Weights of a small mixture-of-experts language model, trained from scratch on English Wikipedia: 256 SwiGLU neurons an expert, 727M tokens.
Below are experts of layer 4 (counted from 0) of a mixture-of-experts language model. Rows are named router (the router's row for the expert), down (a neuron's output weights, with its number) and show model dimensions 0-159. Each number is 50 + 12 x the weight over its row's rms, rounded and kept within 0 to 99.
Before each expert's rows: "raises" lists some tokens whose logits its average output raises strongly, later layers aside. This comes from a sample of Wikipedia text that the model never trained on.

# expert 0
raises: "|", "R", "Man", "-", "M", "In"
router:63 45 53 61 33 62 40 64 47 65 30 59 57 51 55 53 63 61 54 53 51 72 71 59 70 62 47 46 59 60 60 43 63 58 50 43 57 43 60 40 50 39 46 60 52 58 32 45 30 40 51 58 54 63 42 42 35 67 59 51 76 37 31 41 50 52 72 53 68 58 44 34 44 43 49 34 22 39 58 49 47 56 53 69 47 40 40 51 52 50 51 73 44 39 43 39 37 43 34 54 44 72 31 35 49 66 76 65 53 58 49 75 46 63 34 46 54 44 67 55 32 68 43 52 44 49 51 45 63 60 42 60 34 37 68 67 49 34 54 50 45 77 28 41 45 56 49 67 10 58 49 45 40 39 39 32 41 55 41 45
down0:51 47 68 49 34 50 34 42 33 50 47 49 44 31 32 72 60 54 44 43 46 55 53 74 33 33 66 54 44 60 66 60 53 43 39 49 53 30 61 44 70 39 43 57 63 55 56 55 50 67 36 58 52 36 60 58 35 42 66 26 39 74 32 45 41 56 67 50 77 58 28 37 59 48 66 63 71 54 26 43 39 38 44 60 61 61 55 38 55 60 58 37 62 54 43 47 39 32 23 49 35 37 47 46 54 50 57 70 73 50 63 59 66 36 58 49 49 41 54 53 66 47 48 52 53 14 39 39 36 51 56 51 52 59 49 37 46 30 72 52 70 47 40 44 57 58 32 62 45 60 60 44 59 59 45 50 70 38 42 58
down1:33 45 42 42 69 71 76 47 40 28 56 44 67 42 58 51 61 34 27 61 56 41 61 30 37 64 48 54 55 57 52 71 67 51 57 50 58 48 38 77 48 44 65 60 46 39 75 34 63 16 56 48 47 43 36 37 59 31 43 39 61 49 51 57 42 57 51 42 56 45 68 56 70 41 35 60 40 45 34 58 57 47 44 57 30 58 55 46 55 36 50 59 42 60 79 27 61 57 59 63 41 48 54 50 27 36 34 56 55 47 45 75 45 40 77 65 38 39 34 38 44 69 61 49 69 40 53 27 57 45 45 42 42 46 51 45 43 53 36 38 54 49 56 45 49 48 51 43 68 56 56 48 73 41 39 41 54 52 59 65
down2:54 64 53 46 56 38 40 48 63 54 53 61 29 53 50 67 42 52 57 49 84 34 39 58 61 39 51 62 52 32 61 64 53 79 41 54 69 45 58 55 60 42 44 44 68 53 46 53 61 62 39 36 39 42 58 45 41 42 40 42 44 63 53 49 70 44 64 49 39 54 66 32 61 63 59 20 61 66 41 58 41 41 36 59 43 50 41 43 48 54 42 48 46 46 57 74 45 46 42 37 41 44 39 35 44 49 66 40 51 60 36 44 59 83 73 55 49 68 40 49 44 43 62 26 26 60 48 55 51 36 52 40 32 61 55 47 72 45 44 48 29 59 48 46 94 31 41 51 52 52 49 49 34 61 50 22 53 51 38 39
down3:49 48 52 66 46 40 52 57 41 58 36 23 54 34 48 36 54 49 69 38 64 67 47 52 62 65 39 43 51 39 55 34 54 65 52 39 46 51 32 51 46 48 71 45 51 54 48 51 56 62 52 49 48 45 50 62 81 12 43 31 38 42 55 50 09 69 45 53 48 53 54 57 45 21 27 57 60 66 47 53 59 46 38 31 49 68 50 61 41 34 40 55 53 58 57 43 48 31 64 64 40 51 51 56 41 70 54 52 57 74 37 33 70 38 59 47 64 32 50 52 45 67 53 62 61 63 52 53 37 37 57 53 50 30 61 65 39 67 40 80 43 43 47 41 39 65 48 54 53 51 78 50 55 46 50 51 39 55 33 51
down4:59 60 61 49 45 65 40 63 59 54 40 53 35 36 57 65 57 39 42 43 49 33 47 51 55 64 36 51 64 45 39 58 40 57 49 37 82 26 80 61 70 59 53 57 51 75 38 34 40 49 45 39 26 46 58 76 38 41 55 49 50 49 44 34 54 58 33 34 37 52 52 46 31 61 76 35 56 39 45 50 51 57 46 50 44 42 51 60 48 56 30 51 45 63 61 73 36 42 42 35 63 43 30 64 45 50 50 60 48 73 30 30 42 57 53 35 54 40 71 40 52 41 47 55 44 80 59 39 52 57 48 52 30 49 38 62 43 64 24 55 52 44 45 65 53 51 85 57 48 46 45 41 61 46 73 53 39 54 42 62
down5:33 63 40 48 46 59 51 58 48 44 38 15 31 42 58 63 44 49 55 45 35 60 43 46 73 44 67 57 63 65 65 50 47 46 60 36 57 49 41 56 50 54 49 53 55 49 63 46 55 32 29 49 43 21 56 72 46 59 56 67 56 59 39 18 37 57 52 39 43 54 51 38 51 58 66 40 39 61 65 47 39 46 42 48 49 62 56 71 71 66 46 30 54 66 35 46 56 46 39 68 47 74 58 45 40 55 70 32 40 47 42 55 33 32 62 51 48 46 59 68 63 39 38 57 43 71 25 54 73 30 47 54 47 30 58 56 49 57 39 61 46 42 57 51 40 62 51 40 41 55 60 60 32 72 47 58 41 51 77 28
down6:52 49 58 64 56 71 43 25 37 47 41 61 41 46 59 55 53 53 49 38 58 62 47 51 58 43 40 41 59 45 43 63 42 47 63 52 34 40 53 56 62 38 71 56 29 53 53 34 55 70 50 34 60 67 51 44 59 65 30 64 45 57 46 30 60 29 56 27 62 60 63 54 58 48 48 35 27 53 47 34 63 57 62 29 91 59 73 43 64 43 46 31 50 32 34 43 77 47 35 64 57 37 39 54 24 39 69 43 41 42 48 42 79 53 37 47 62 33 44 58 50 48 48 46 49 59 61 53 60 54 48 53 38 74 45 45 44 44 35 61 48 52 52 32 77 49 62 63 50 50 62 39 60 49 63 48 36 38 40 49
down7:56 46 54 52 64 34 40 70 48 62 53 63 49 44 70 36 60 73 47 38 39 47 48 49 34 64 25 34 61 49 57 55 38 49 43 77 58 61 35 57 69 46 79 58 60 63 54 47 40 41 32 49 59 50 50 60 61 62 41 50 55 17 56 38 29 62 39 58 48 42 64 62 64 43 57 35 73 73 46 47 64 37 49 58 30 40 57 60 42 54 46 40 47 31 70 23 71 47 41 24 35 71 58 38 59 52 50 54 40 62 61 50 72 43 33 45 64 51 55 54 34 50 48 51 49 31 49 44 60 39 46 41 32 53 45 37 38 49 72 66 51 56 48 64 37 36 58 65 52 36 45 36 59 48 50 58 38 49 37 44
down8:40 59 53 61 53 54 47 51 53 44 42 34 35 52 46 55 43 43 84 41 57 53 49 38 65 57 36 56 60 27 60 54 39 40 51 39 41 50 38 61 52 44 50 67 47 52 33 61 42 65 38 53 26 33 62 36 62 39 50 73 08 50 56 36 52 57 42 46 44 68 86 53 35 69 47 52 44 55 67 53 35 44 55 51 36 43 54 55 42 49 54 69 52 45 63 47 56 61 40 60 53 68 59 24 48 69 51 58 19 44 56 65 41 60 38 28 76 55 34 52 36 62 50 53 75 53 47 47 48 37 51 61 54 42 67 41 40 68 46 31 68 53 59 52 71 58 35 58 43 52 44 53 56 58 37 45 53 46 48 32
down9:36 44 43 41 53 49 70 46 70 48 67 54 53 36 40 60 47 56 53 52 51 62 52 62 25 58 56 56 38 61 47 32 65 52 39 69 37 42 41 38 33 48 50 60 62 35 74 51 39 41 75 62 57 50 59 36 64 30 40 50 59 53 37 53 35 85 40 36 55 62 52 66 48 44 58 67 57 51 52 41 34 39 56 55 44 41 56 39 55 50 66 36 30 55 42 40 57 69 58 78 47 28 54 40 88 37 50 43 66 52 40 74 41 56 52 34 44 55 44 45 45 54 53 50 66 44 18 58 36 38 40 30 58 54 49 58 50 52 72 50 56 39 28 51 57 42 56 64 28 61 55 41 29 53 39 48 55 61 51 50
down10:57 40 56 51 60 62 46 56 40 49 48 60 33 41 53 51 48 64 50 44 67 37 71 54 55 60 46 48 53 31 26 52 60 51 58 45 45 52 59 52 36 63 57 55 57 62 37 63 53 62 39 39 39 42 53 26 60 54 59 67 83 58 36 55 51 20 59 23 46 36 54 46 50 59 63 27 49 47 34 62 67 54 46 66 61 29 62 57 71 40 77 33 40 66 36 74 48 66 42 44 41 44 35 53 49 58 69 49 57 45 62 46 59 38 33 36 35 61 41 50 38 47 49 42 30 42 46 28 45 32 42 46 55 62 39 51 58 48 58 71 41 40 46 72 33 46 66 59 55 47 50 32 46 46 76 46 55 47 42 77
down11:32 58 50 50 54 43 18 43 62 57 63 57 57 59 50 39 62 49 46 61 59 38 45 57 70 48 47 27 39 71 35 70 50 64 52 48 53 65 47 58 42 41 46 45 46 65 42 43 38 55 31 37 44 32 27 64 59 40 48 36 25 35 55 59 43 38 63 66 56 43 49 27 31 46 59 35 38 53 54 42 48 39 48 52 64 66 54 64 55 63 33 35 62 49 49 36 44 67 71 44 72 44 72 58 44 49 43 29 62 50 43 61 39 31 38 70 56 53 33 51 54 49 55 70 54 42 51 86 48 43 47 56 19 57 44 68 31 43 54 56 67 56 42 61 47 36 67 57 51 47 60 39 45 47 55 56 71 58 47 66
down12:48 56 42 50 68 52 59 49 30 56 42 44 48 46 49 54 29 31 46 66 33 67 60 47 47 57 50 52 38 52 50 55 64 65 58 61 42 68 52 41 49 67 53 44 44 84 37 32 40 57 34 41 49 58 55 47 44 61 58 46 50 65 49 26 48 54 59 57 47 60 39 40 58 42 67 62 58 43 73 64 46 61 80 53 32 33 55 35 37 49 55 44 56 39 31 45 49 39 44 58 50 48 73 41 34 54 53 78 38 63 46 44 56 64 67 68 54 54 41 44 53 48 74 52 69 77 42 41 51 53 29 52 42 45 35 27 42 70 33 45 24 52 57 35 37 65 56 43 55 42 61 59 39 46 66 22 38 35 43 36
down13:39 31 75 48 57 40 42 59 59 41 49 61 64 42 47 50 51 55 42 41 36 38 42 43 63 19 45 47 67 41 72 65 57 52 48 41 51 41 64 57 64 62 57 53 42 61 39 31 51 58 41 47 66 61 54 43 54 56 25 55 56 49 35 49 51 77 70 66 56 48 40 51 61 48 35 62 53 41 51 41 52 63 15 61 51 54 58 35 51 52 56 65 55 52 27 50 30 66 59 55 56 28 37 33 50 48 39 38 47 45 54 26 58 63 55 40 62 32 60 26 54 52 55 55 23 57 76 37 53 28 62 39 37 48 67 57 45 61 40 46 63 61 57 53 56 39 32 55 54 56 59 58 60 56 33 66 69 27 39 60
down14:44 47 68 60 71 75 44 39 48 28 37 43 56 41 71 55 40 49 24 57 70 62 64 32 63 32 27 43 58 50 33 49 33 32 51 49 56 42 47 40 46 41 61 53 52 68 34 55 31 44 37 72 69 45 62 63 52 67 54 48 57 53 49 57 59 46 75 53 48 53 32 53 45 49 41 64 53 63 52 43 39 62 63 42 37 57 51 62 49 38 75 72 61 42 46 57 50 50 38 71 50 62 52 45 55 43 43 62 66 34 40 49 55 45 85 44 52 39 55 37 45 36 50 57 55 64 52 32 45 62 61 36 55 63 48 59 20 38 33 52 36 30 52 51 30 61 70 67 41 48 54 50 29 44 48 38 37 49 43 54
down15:54 28 56 60 38 63 46 32 49 71 72 73 44 52 61 47 72 48 48 46 32 39 21 26 42 49 44 64 54 47 38 39 57 23 60 45 53 57 62 36 54 58 53 41 46 52 55 54 63 39 45 59 42 62 59 70 61 51 50 41 57 43 64 61 23 45 51 56 28 59 45 51 30 45 42 48 40 46 39 51 59 70 47 49 53 58 72 51 51 80 46 48 64 58 40 53 50 65 57 35 67 39 57 45 51 57 57 63 57 41 31 60 35 37 32 57 60 52 51 63 79 58 69 41 41 39 44 35 38 70 17 58 39 55 55 50 51 56 23 33 65 52 61 52 47 57 37 70 56 39 62 37 45 46 48 45 46 58 39 36
down16:41 61 44 47 46 69 35 54 60 66 33 38 25 74 61 51 49 41 54 43 45 86 42 49 46 45 50 55 73 51 55 67 49 60 66 55 41 29 38 57 35 46 49 42 44 48 24 31 45 65 50 50 51 36 33 47 45 70 40 29 39 27 58 53 39 43 43 28 34 75 54 43 64 42 54 36 39 78 49 65 51 66 52 51 55 50 51 61 54 54 54 48 59 61 39 58 65 62 64 41 58 53 74 55 54 49 92 67 50 26 41 52 66 43 70 37 28 55 46 37 49 40 48 42 48 44 49 61 56 55 42 56 54 57 34 41 52 48 50 49 32 45 69 52 33 47 61 52 43 43 64 59 54 52 48 29 50 37 55 59
down17:56 43 48 62 54 33 36 60 57 26 49 28 42 41 55 49 51 39 36 40 37 74 60 49 68 51 40 58 52 61 73 46 76 53 42 62 55 31 51 57 57 47 43 49 32 63 79 77 42 43 51 46 61 68 46 33 44 50 30 43 47 42 59 49 42 37 50 55 37 58 41 50 46 53 41 23 49 68 37 42 51 59 64 67 53 61 58 56 57 38 64 50 45 57 80 29 71 22 46 40 52 61 64 41 41 65 53 58 74 51 67 31 64 43 50 52 58 66 47 41 71 50 33 64 42 48 37 24 48 65 61 36 58 58 61 56 65 43 64 35 48 51 48 55 39 40 58 49 36 34 32 46 46 41 55 45 51 42 35 54
down18:39 47 52 49 64 58 65 30 48 28 41 36 62 70 63 41 44 50 52 49 53 43 41 51 44 56 43 69 46 35 56 49 54 35 55 33 48 60 55 36 40 43 60 31 59 50 56 41 46 54 31 45 50 21 49 55 50 32 57 68 54 37 79 37 54 50 34 52 55 70 20 62 53 54 53 37 56 35 40 60 66 20 57 41 47 53 63 62 52 44 50 39 53 72 67 41 41 55 48 63 52 31 70 57 65 40 39 56 42 38 66 44 41 67 55 43 24 35 47 58 62 54 50 55 51 28 58 37 62 59 74 48 31 70 47 48 36 50 43 67 33 59 48 53 33 41 56 50 77 63 60 63 72 66 54 33 50 59 62 51
down19:67 61 52 53 61 55 44 55 45 42 59 67 59 46 43 42 63 58 54 43 40 48 61 60 57 50 68 53 48 66 62 72 41 44 45 58 46 45 39 39 52 43 61 51 32 47 61 64 52 46 55 80 36 43 52 57 42 34 59 32 54 58 50 46 39 51 51 38 71 73 51 42 21 50 50 08 26 40 37 31 36 54 42 37 31 49 65 46 47 42 46 60 68 47 36 66 53 30 33 48 51 29 45 55 41 33 24 45 45 50 46 49 55 72 37 53 64 48 73 56 78 53 52 41 69 48 48 64 38 58 57 30 58 53 45 56 60 58 58 53 78 51 24 55 54 42 53 54 32 44 49 43 53 40 63 48 34 62 72 58
down20:48 47 63 27 38 72 48 54 63 37 54 34 30 39 63 49 54 51 59 48 59 47 41 65 41 41 26 43 61 59 72 42 14 29 51 75 66 66 49 66 65 45 56 48 65 42 56 44 38 42 47 36 58 43 49 57 59 54 65 20 35 34 47 42 30 66 42 48 57 58 66 52 50 57 68 63 47 55 63 40 49 54 59 42 66 38 43 42 65 64 59 53 62 41 40 41 51 60 68 79 50 55 40 35 43 52 66 45 32 67 58 69 36 51 37 54 63 63 34 33 53 35 46 62 59 43 49 60 41 36 33 59 54 43 39 35 66 57 42 37 73 38 41 61 57 47 52 53 28 55 33 53 62 47 52 37 46 43 46 65
down21:41 50 54 45 56 44 46 45 50 41 49 51 55 51 45 46 47 34 72 56 58 23 49 35 44 49 57 46 42 42 50 59 45 48 22 49 49 40 61 59 59 51 42 58 71 47 65 63 61 20 48 61 81 41 72 54 57 73 60 58 68 42 42 47 36 50 52 83 39 40 36 45 67 51 49 48 52 61 53 48 51 29 61 48 51 48 78 53 47 51 50 32 53 73 49 52 36 60 64 34 33 70 29 41 60 30 57 26 41 64 71 59 32 37 51 52 27 49 50 35 68 52 67 24 56 49 34 53 58 28 53 37 43 43 43 56 46 52 65 43 59 44 39 38 52 60 53 55 58 49 60 58 57 31 58 53 79 43 44 46
down22:52 39 56 63 52 25 55 48 41 59 60 65 38 56 53 47 57 47 58 34 55 50 52 62 50 39 61 50 40 41 60 37 66 49 44 37 51 36 48 66 38 34 48 75 51 59 66 49 50 53 50 70 56 50 60 78 46 37 70 51 47 41 44 60 42 58 52 39 39 40 38 72 40 56 45 51 52 49 40 41 51 37 52 54 92 54 35 46 49 44 41 52 24 50 48 43 56 38 71 53 60 23 37 40 33 50 39 48 33 43 50 56 91 59 64 42 50 43 33 38 43 60 78 43 24 32 46 40 52 54 53 68 43 64 50 39 62 69 64 34 48 44 53 47 58 53 69 54 24 32 46 58 65 53 46 49 50 50 54 74
down23:50 51 47 59 64 58 53 29 65 61 57 55 59 46 49 51 34 44 50 40 61 67 54 47 72 37 54 56 44 75 65 59 58 30 39 54 41 61 48 71 53 47 63 46 46 45 67 61 49 41 52 70 42 51 51 66 60 38 65 60 52 17 38 42 27 51 44 37 61 44 46 48 56 28 44 57 53 63 44 60 45 08 56 46 49 49 59 43 67 46 60 45 50 54 72 62 47 56 62 32 28 52 63 56 54 42 38 37 44 55 78 59 58 21 60 39 44 36 44 66 37 39 47 42 58 58 60 48 42 15 68 38 57 52 52 47 48 41 51 35 53 44 51 38 56 38 43 42 39 51 43 21 66 69 54 62 41 59 63 45
down24:55 61 52 57 42 37 62 39 48 40 53 41 61 57 50 44 61 39 58 46 48 29 43 85 49 54 49 52 25 63 75 51 39 58 40 27 36 70 52 44 78 37 43 48 46 62 39 52 66 44 29 47 59 46 42 72 66 39 55 30 45 25 39 42 52 65 54 44 60 43 38 56 44 42 57 44 54 29 55 47 26 64 45 61 54 45 57 40 79 40 62 61 54 35 53 56 33 43 63 35 59 29 72 57 47 67 59 61 53 48 58 50 55 57 80 42 37 45 31 49 65 60 53 78 39 75 54 66 47 56 32 36 52 42 57 41 62 42 36 52 57 46 44 48 35 61 40 44 51 48 48 44 38 36 62 51 71 51 46 45
down25:41 42 72 66 61 71 39 27 51 52 50 72 45 64 59 61 47 62 49 56 30 48 26 33 22 30 41 34 32 47 54 46 78 30 56 49 47 38 56 34 45 60 32 64 66 40 28 43 57 33 73 60 41 58 48 42 47 51 43 49 42 44 62 57 50 66 47 33 29 49 41 45 60 50 61 31 41 57 64 59 41 51 43 49 38 46 50 60 51 45 71 63 50 44 41 70 69 67 52 36 67 69 66 62 42 55 45 59 54 40 52 37 57 44 32 53 64 30 71 60 55 64 46 51 55 56 70 49 41 46 18 56 64 38 50 52 50 50 45 60 36 52 46 44 74 65 47 35 57 35 43 62 48 50 51 49 59 43 42 59
down26:70 57 49 52 43 66 48 51 63 46 41 56 42 55 54 33 69 77 59 55 72 63 56 43 49 40 46 58 46 59 58 47 31 77 53 31 47 37 74 33 52 64 63 44 51 61 49 51 51 75 59 41 39 54 66 51 28 44 69 56 49 44 54 25 56 27 37 50 44 45 37 61 46 41 42 68 42 66 32 51 50 47 36 49 52 71 38 58 45 48 54 33 56 70 26 31 34 55 42 49 34 41 41 42 54 63 46 52 64 35 60 35 30 47 68 48 52 59 36 53 47 54 57 50 32 42 48 52 45 57 70 40 41 60 63 53 45 45 73 45 38 45 65 53 46 56 52 41 39 36 49 72 65 46 21 54 63 55 24 75
down27:68 38 30 49 39 69 35 48 40 42 55 50 54 48 32 45 59 57 56 57 45 36 49 46 62 47 30 43 55 54 49 62 58 38 41 50 63 71 46 47 52 44 62 66 55 39 30 56 36 36 51 39 51 59 55 64 40 59 35 63 30 60 57 30 60 58 41 52 32 54 58 28 55 59 57 37 40 40 85 52 39 67 16 45 46 62 49 46 42 59 46 52 59 25 45 64 37 65 59 58 42 65 55 57 61 24 67 21 37 50 56 77 45 50 35 60 33 70 44 48 32 59 66 42 37 65 64 41 50 42 43 56 70 59 70 53 48 47 59 62 48 54 78 49 35 60 46 42 37 50 57 63 42 52 51 42 53 65 35 56
down28:47 36 54 36 57 50 56 51 57 88 35 55 52 56 51 63 55 56 52 46 45 56 42 55 26 41 57 45 47 62 36 33 68 58 62 57 32 34 41 43 48 55 45 32 58 54 38 57 50 46 62 28 51 45 54 71 37 44 51 69 43 57 69 46 50 51 44 47 44 41 64 57 47 55 42 69 28 63 40 44 40 65 66 57 73 51 31 35 48 43 86 35 56 35 63 32 38 65 41 51 59 51 49 53 38 42 52 56 36 20 44 54 50 55 71 58 50 46 36 41 45 49 24 37 47 46 50 64 71 58 30 62 61 26 37 54 49 63 41 29 43 58 35 37 60 77 41 59 54 55 66 51 45 50 56 68 73 60 46 56
down29:68 40 59 48 85 59 52 50 58 42 46 50 49 39 51 47 47 56 49 38 35 54 31 38 48 38 51 47 58 49 49 50 53 57 38 33 52 54 71 50 63 38 48 37 42 54 62 43 48 63 49 59 61 45 54 56 31 62 37 73 31 39 37 44 55 79 64 20 45 66 21 39 38 29 66 33 43 48 42 58 43 61 47 52 46 39 55 48 68 74 56 54 42 41 44 40 58 50 39 49 30 63 48 57 59 51 67 44 48 38 44 64 45 46 58 52 62 42 44 24 77 38 37 58 62 53 46 60 53 64 30 34 40 46 70 42 39 50 68 50 50 63 74 43 46 46 46 50 81 55 52 48 39 66 20 67 57 60 63 54
down30:57 39 55 60 70 38 41 56 44 60 58 31 58 55 51 52 44 22 58 46 40 51 29 48 63 57 56 49 45 43 30 57 44 42 52 23 58 49 55 60 37 67 74 64 58 53 40 62 55 64 42 61 57 41 56 61 47 61 60 40 31 75 52 48 43 52 38 59 56 47 54 31 65 36 52 56 43 50 40 37 42 61 41 51 53 36 63 44 23 66 49 61 32 44 43 39 54 47 35 68 31 49 75 53 38 53 43 51 35 50 52 48 55 15 53 50 53 52 51 38 39 74 48 67 19 53 38 39 58 72 64 55 69 66 50 55 68 42 40 51 49 39 79 54 45 36 31 57 45 57 51 50 58 77 56 44 48 54 29 68
down31:51 36 43 80 32 38 40 51 57 37 58 48 69 68 58 43 47 73 40 32 58 49 61 55 25 43 39 51 36 35 48 68 48 43 50 58 41 50 54 44 59 52 44 54 69 28 56 47 56 62 57 43 64 45 41 48 40 46 38 45 44 35 49 44 45 47 30 59 64 60 50 58 49 44 43 65 46 50 44 45 67 41 34 51 66 73 50 43 29 59 52 50 52 58 50 64 59 19 69 52 54 36 39 54 74 38 71 55 55 55 59 57 67 26 57 46 36 65 48 49 68 60 44 48 30 27 39 57 32 57 51 42 42 47 72 60 81 51 53 40 68 34 59 78 60 31 48 54 40 44 48 50 44 23 44 52 48 45 57 72
down32:58 53 40 64 57 49 69 60 57 81 35 43 48 40 37 36 50 44 51 24 61 49 67 42 39 72 53 51 52 54 31 61 57 49 55 64 34 47 39 56 43 29 56 59 44 39 71 46 60 47 54 64 56 74 45 52 19 55 52 56 36 59 37 49 57 30 43 70 30 60 29 51 66 64 49 43 52 52 44 53 44 40 43 56 32 43 67 57 36 46 47 63 67 60 48 31 33 25 75 73 50 33 54 28 33 34 44 57 48 66 47 61 59 66 53 39 49 48 65 77 56 48 63 66 41 40 52 53 53 31 45 42 38 61 64 38 42 65 48 57 52 55 43 63 56 40 44 51 61 40 33 49 37 31 63 60 43 45 62 53
down33:53 53 43 26 58 46 51 64 66 50 43 50 43 54 51 49 61 36 63 68 51 67 47 38 38 47 40 56 39 45 60 44 28 35 56 39 58 50 58 40 52 66 33 47 59 49 65 52 68 72 42 66 56 64 58 46 42 41 47 55 60 59 55 26 58 41 57 53 54 42 67 37 41 44 55 74 58 66 62 62 51 35 47 71 24 36 54 63 67 55 61 47 45 37 47 57 49 70 42 39 46 47 29 56 38 84 39 50 46 61 47 37 29 46 39 59 52 61 46 48 45 52 14 48 59 58 36 52 30 43 67 62 59 43 54 60 37 34 41 47 42 54 61 40 37 86 53 62 59 34 56 61 37 39 34 30 48 66 51 32
down34:58 63 43 42 62 39 55 45 32 53 56 48 60 53 54 44 36 32 48 51 45 50 55 63 35 45 59 53 51 39 45 42 49 50 48 49 63 26 50 60 68 43 75 54 37 68 51 56 31 55 37 84 36 62 51 31 53 60 57 50 58 51 42 66 55 35 59 67 20 44 51 61 64 47 54 60 64 36 59 30 73 37 48 62 60 44 42 52 33 63 39 46 70 44 64 55 53 51 43 28 59 38 52 35 33 59 64 51 66 49 44 44 51 42 55 53 56 43 64 47 74 61 51 33 55 52 80 42 52 37 41 49 30 49 28 37 43 58 49 38 45 55 19 36 28 53 65 57 73 45 18 59 47 54 58 39 61 64 62 47
down35:41 38 60 57 51 80 37 31 52 65 61 65 34 71 43 69 56 48 53 52 60 65 37 32 55 50 49 56 59 53 53 31 46 64 34 46 46 41 60 48 50 43 35 49 38 50 62 49 49 62 65 56 51 41 33 37 35 32 33 54 55 42 69 16 44 49 60 33 51 47 50 67 43 54 68 57 51 42 55 41 48 77 61 41 61 40 55 64 43 59 47 29 46 66 51 47 43 67 44 55 59 53 53 84 70 65 62 39 67 27 29 48 36 58 46 47 54 33 53 49 51 57 48 57 60 34 55 52 52 46 51 58 49 27 56 44 51 59 43 43 44 36 57 25 67 57 29 32 60 70 50 50 73 27 42 43 33 51 65 47
down36:40 39 38 35 49 39 71 42 49 67 40 55 75 57 48 34 32 47 45 47 46 63 28 56 50 43 48 44 48 50 41 31 51 50 53 45 46 55 58 52 49 52 52 52 44 85 43 49 43 58 61 44 55 43 65 27 58 66 54 61 39 41 58 49 48 32 36 55 57 55 87 37 45 68 35 61 53 80 49 34 43 63 57 54 55 63 76 38 41 48 49 54 45 43 40 38 43 61 59 41 64 66 50 50 49 61 59 57 40 53 60 55 44 62 31 38 48 58 39 24 58 55 39 48 44 57 42 71 48 23 47 46 62 65 44 47 29 67 55 43 73 10 34 51 37 48 48 67 69 66 45 61 38 42 67 45 52 44 53 67
down37:44 62 55 44 54 70 39 44 51 62 35 44 54 57 41 38 62 58 67 76 22 49 52 59 38 75 71 41 54 46 12 47 45 49 46 37 52 40 41 40 59 68 51 67 29 52 34 32 43 62 68 43 34 44 33 46 58 48 58 62 66 64 46 60 53 67 59 58 57 65 46 53 49 43 28 38 70 67 67 68 48 62 41 46 41 60 49 38 43 25 49 22 52 43 65 51 55 43 52 57 54 46 61 41 44 46 68 46 52 51 53 63 49 36 64 31 47 38 56 43 53 56 46 75 32 36 48 54 66 37 46 50 44 35 54 52 64 39 49 29 29 51 69 37 36 55 63 64 53 42 49 26 72 54 48 53 57 49 55 51
down38:25 57 42 20 37 40 60 60 46 52 43 38 56 55 65 45 47 48 26 52 64 22 38 56 39 60 57 47 62 39 44 67 33 61 54 37 58 40 31 54 51 49 53 45 46 56 37 46 50 54 34 32 43 69 47 66 73 47 52 48 63 31 32 31 36 68 47 71 46 56 76 53 69 56 42 62 55 53 47 49 44 59 38 70 63 50 36 62 43 47 60 60 52 57 62 60 41 60 52 58 57 54 64 44 52 60 15 64 60 45 66 71 45 49 40 53 52 71 38 45 45 73 39 50 60 62 56 20 63 44 59 37 42 55 49 42 54 47 48 57 67 35 35 37 39 27 65 53 40 64 42 49 46 52 62 60 40 70 41 39
down39:44 47 50 24 51 48 35 53 57 49 27 56 50 59 48 29 54 50 73 71 54 40 57 46 44 54 41 35 35 66 39 79 60 74 66 56 43 56 55 31 54 59 57 57 48 48 44 44 28 55 57 49 53 41 24 50 66 34 58 57 57 22 42 39 53 67 54 50 75 56 68 46 63 69 61 61 65 72 64 41 62 53 30 51 33 32 41 52 42 37 33 61 48 57 44 42 50 42 53 54 58 46 36 48 46 23 55 41 32 64 49 58 47 45 47 58 74 63 63 53 45 42 36 60 66 37 39 59 53 25 46 45 51 54 47 39 65 34 39 42 60 73 60 59 24 53 57 56 61 41 57 58 48 45 41 64 57 27 45 53
down40:57 58 30 50 60 63 32 54 52 58 50 54 48 50 43 43 57 55 40 41 32 69 46 47 48 82 49 39 60 45 70 55 55 65 47 64 37 39 49 50 34 61 35 45 52 53 41 50 56 60 51 58 48 70 27 33 54 38 47 32 34 35 39 50 69 53 65 54 43 67 58 47 57 44 60 65 48 45 54 52 11 55 28 51 29 59 59 60 60 46 38 69 62 74 34 63 68 41 36 43 45 54 25 66 75 42 46 63 41 57 59 50 58 53 52 50 60 38 54 43 43 45 53 50 61 50 56 59 72 37 58 33 71 60 45 56 64 43 48 44 49 36 65 48 35 31 41 41 47 56 47 22 46 21 51 40 44 41 64 76
down41:49 31 31 54 32 43 39 51 52 41 63 31 51 57 58 63 44 34 47 42 47 72 42 47 66 51 60 44 59 53 40 64 27 76 51 57 74 74 34 39 53 34 68 46 36 44 15 68 54 48 39 39 34 46 52 53 31 43 72 63 42 49 38 53 67 48 50 58 37 33 51 54 56 63 35 41 41 46 42 72 60 62 45 64 54 30 58 43 47 51 41 53 58 51 47 59 56 51 35 45 51 44 29 43 38 51 75 38 52 69 78 42 68 55 66 77 68 68 53 33 52 51 53 61 41 43 46 52 45 46 38 49 56 31 64 71 44 54 36 61 50 73 61 62 59 44 44 46 36 37 37 42 36 61 58 50 55 51 50 56
down42:32 39 50 68 34 61 57 66 51 34 70 60 44 32 47 39 47 59 50 49 55 54 41 52 54 57 37 46 37 59 50 52 47 50 55 46 28 60 54 41 68 52 53 61 30 68 39 77 56 62 55 44 56 48 32 60 49 51 40 52 62 36 49 41 24 39 62 84 45 35 72 63 48 48 64 17 36 53 62 57 65 46 40 44 53 68 77 64 66 55 54 51 43 25 49 55 54 48 46 38 49 45 44 38 60 51 34 39 29 46 50 54 59 60 53 40 55 55 53 68 38 20 32 55 61 29 73 57 72 48 35 59 48 38 46 33 47 76 55 50 49 44 31 44 40 48 43 59 63 39 54 55 54 71 55 48 38 47 50 59
down43:62 62 49 59 43 37 54 53 53 65 42 34 61 38 26 52 52 50 61 48 47 54 72 56 58 72 54 33 51 32 30 44 66 30 38 59 50 32 47 58 68 43 53 48 72 60 56 30 58 72 53 40 48 48 59 44 57 36 57 52 42 50 83 40 66 49 36 35 43 58 46 41 54 63 38 64 35 39 27 26 54 45 48 51 34 50 39 61 43 63 34 43 51 36 51 73 60 36 55 60 63 33 56 61 59 52 19 77 37 51 18 54 51 48 56 66 54 58 55 67 62 34 42 48 23 58 53 55 68 46 55 66 50 62 38 44 42 30 53 53 62 62 41 58 56 39 52 60 36 58 56 51 51 59 38 47 31 60 51 47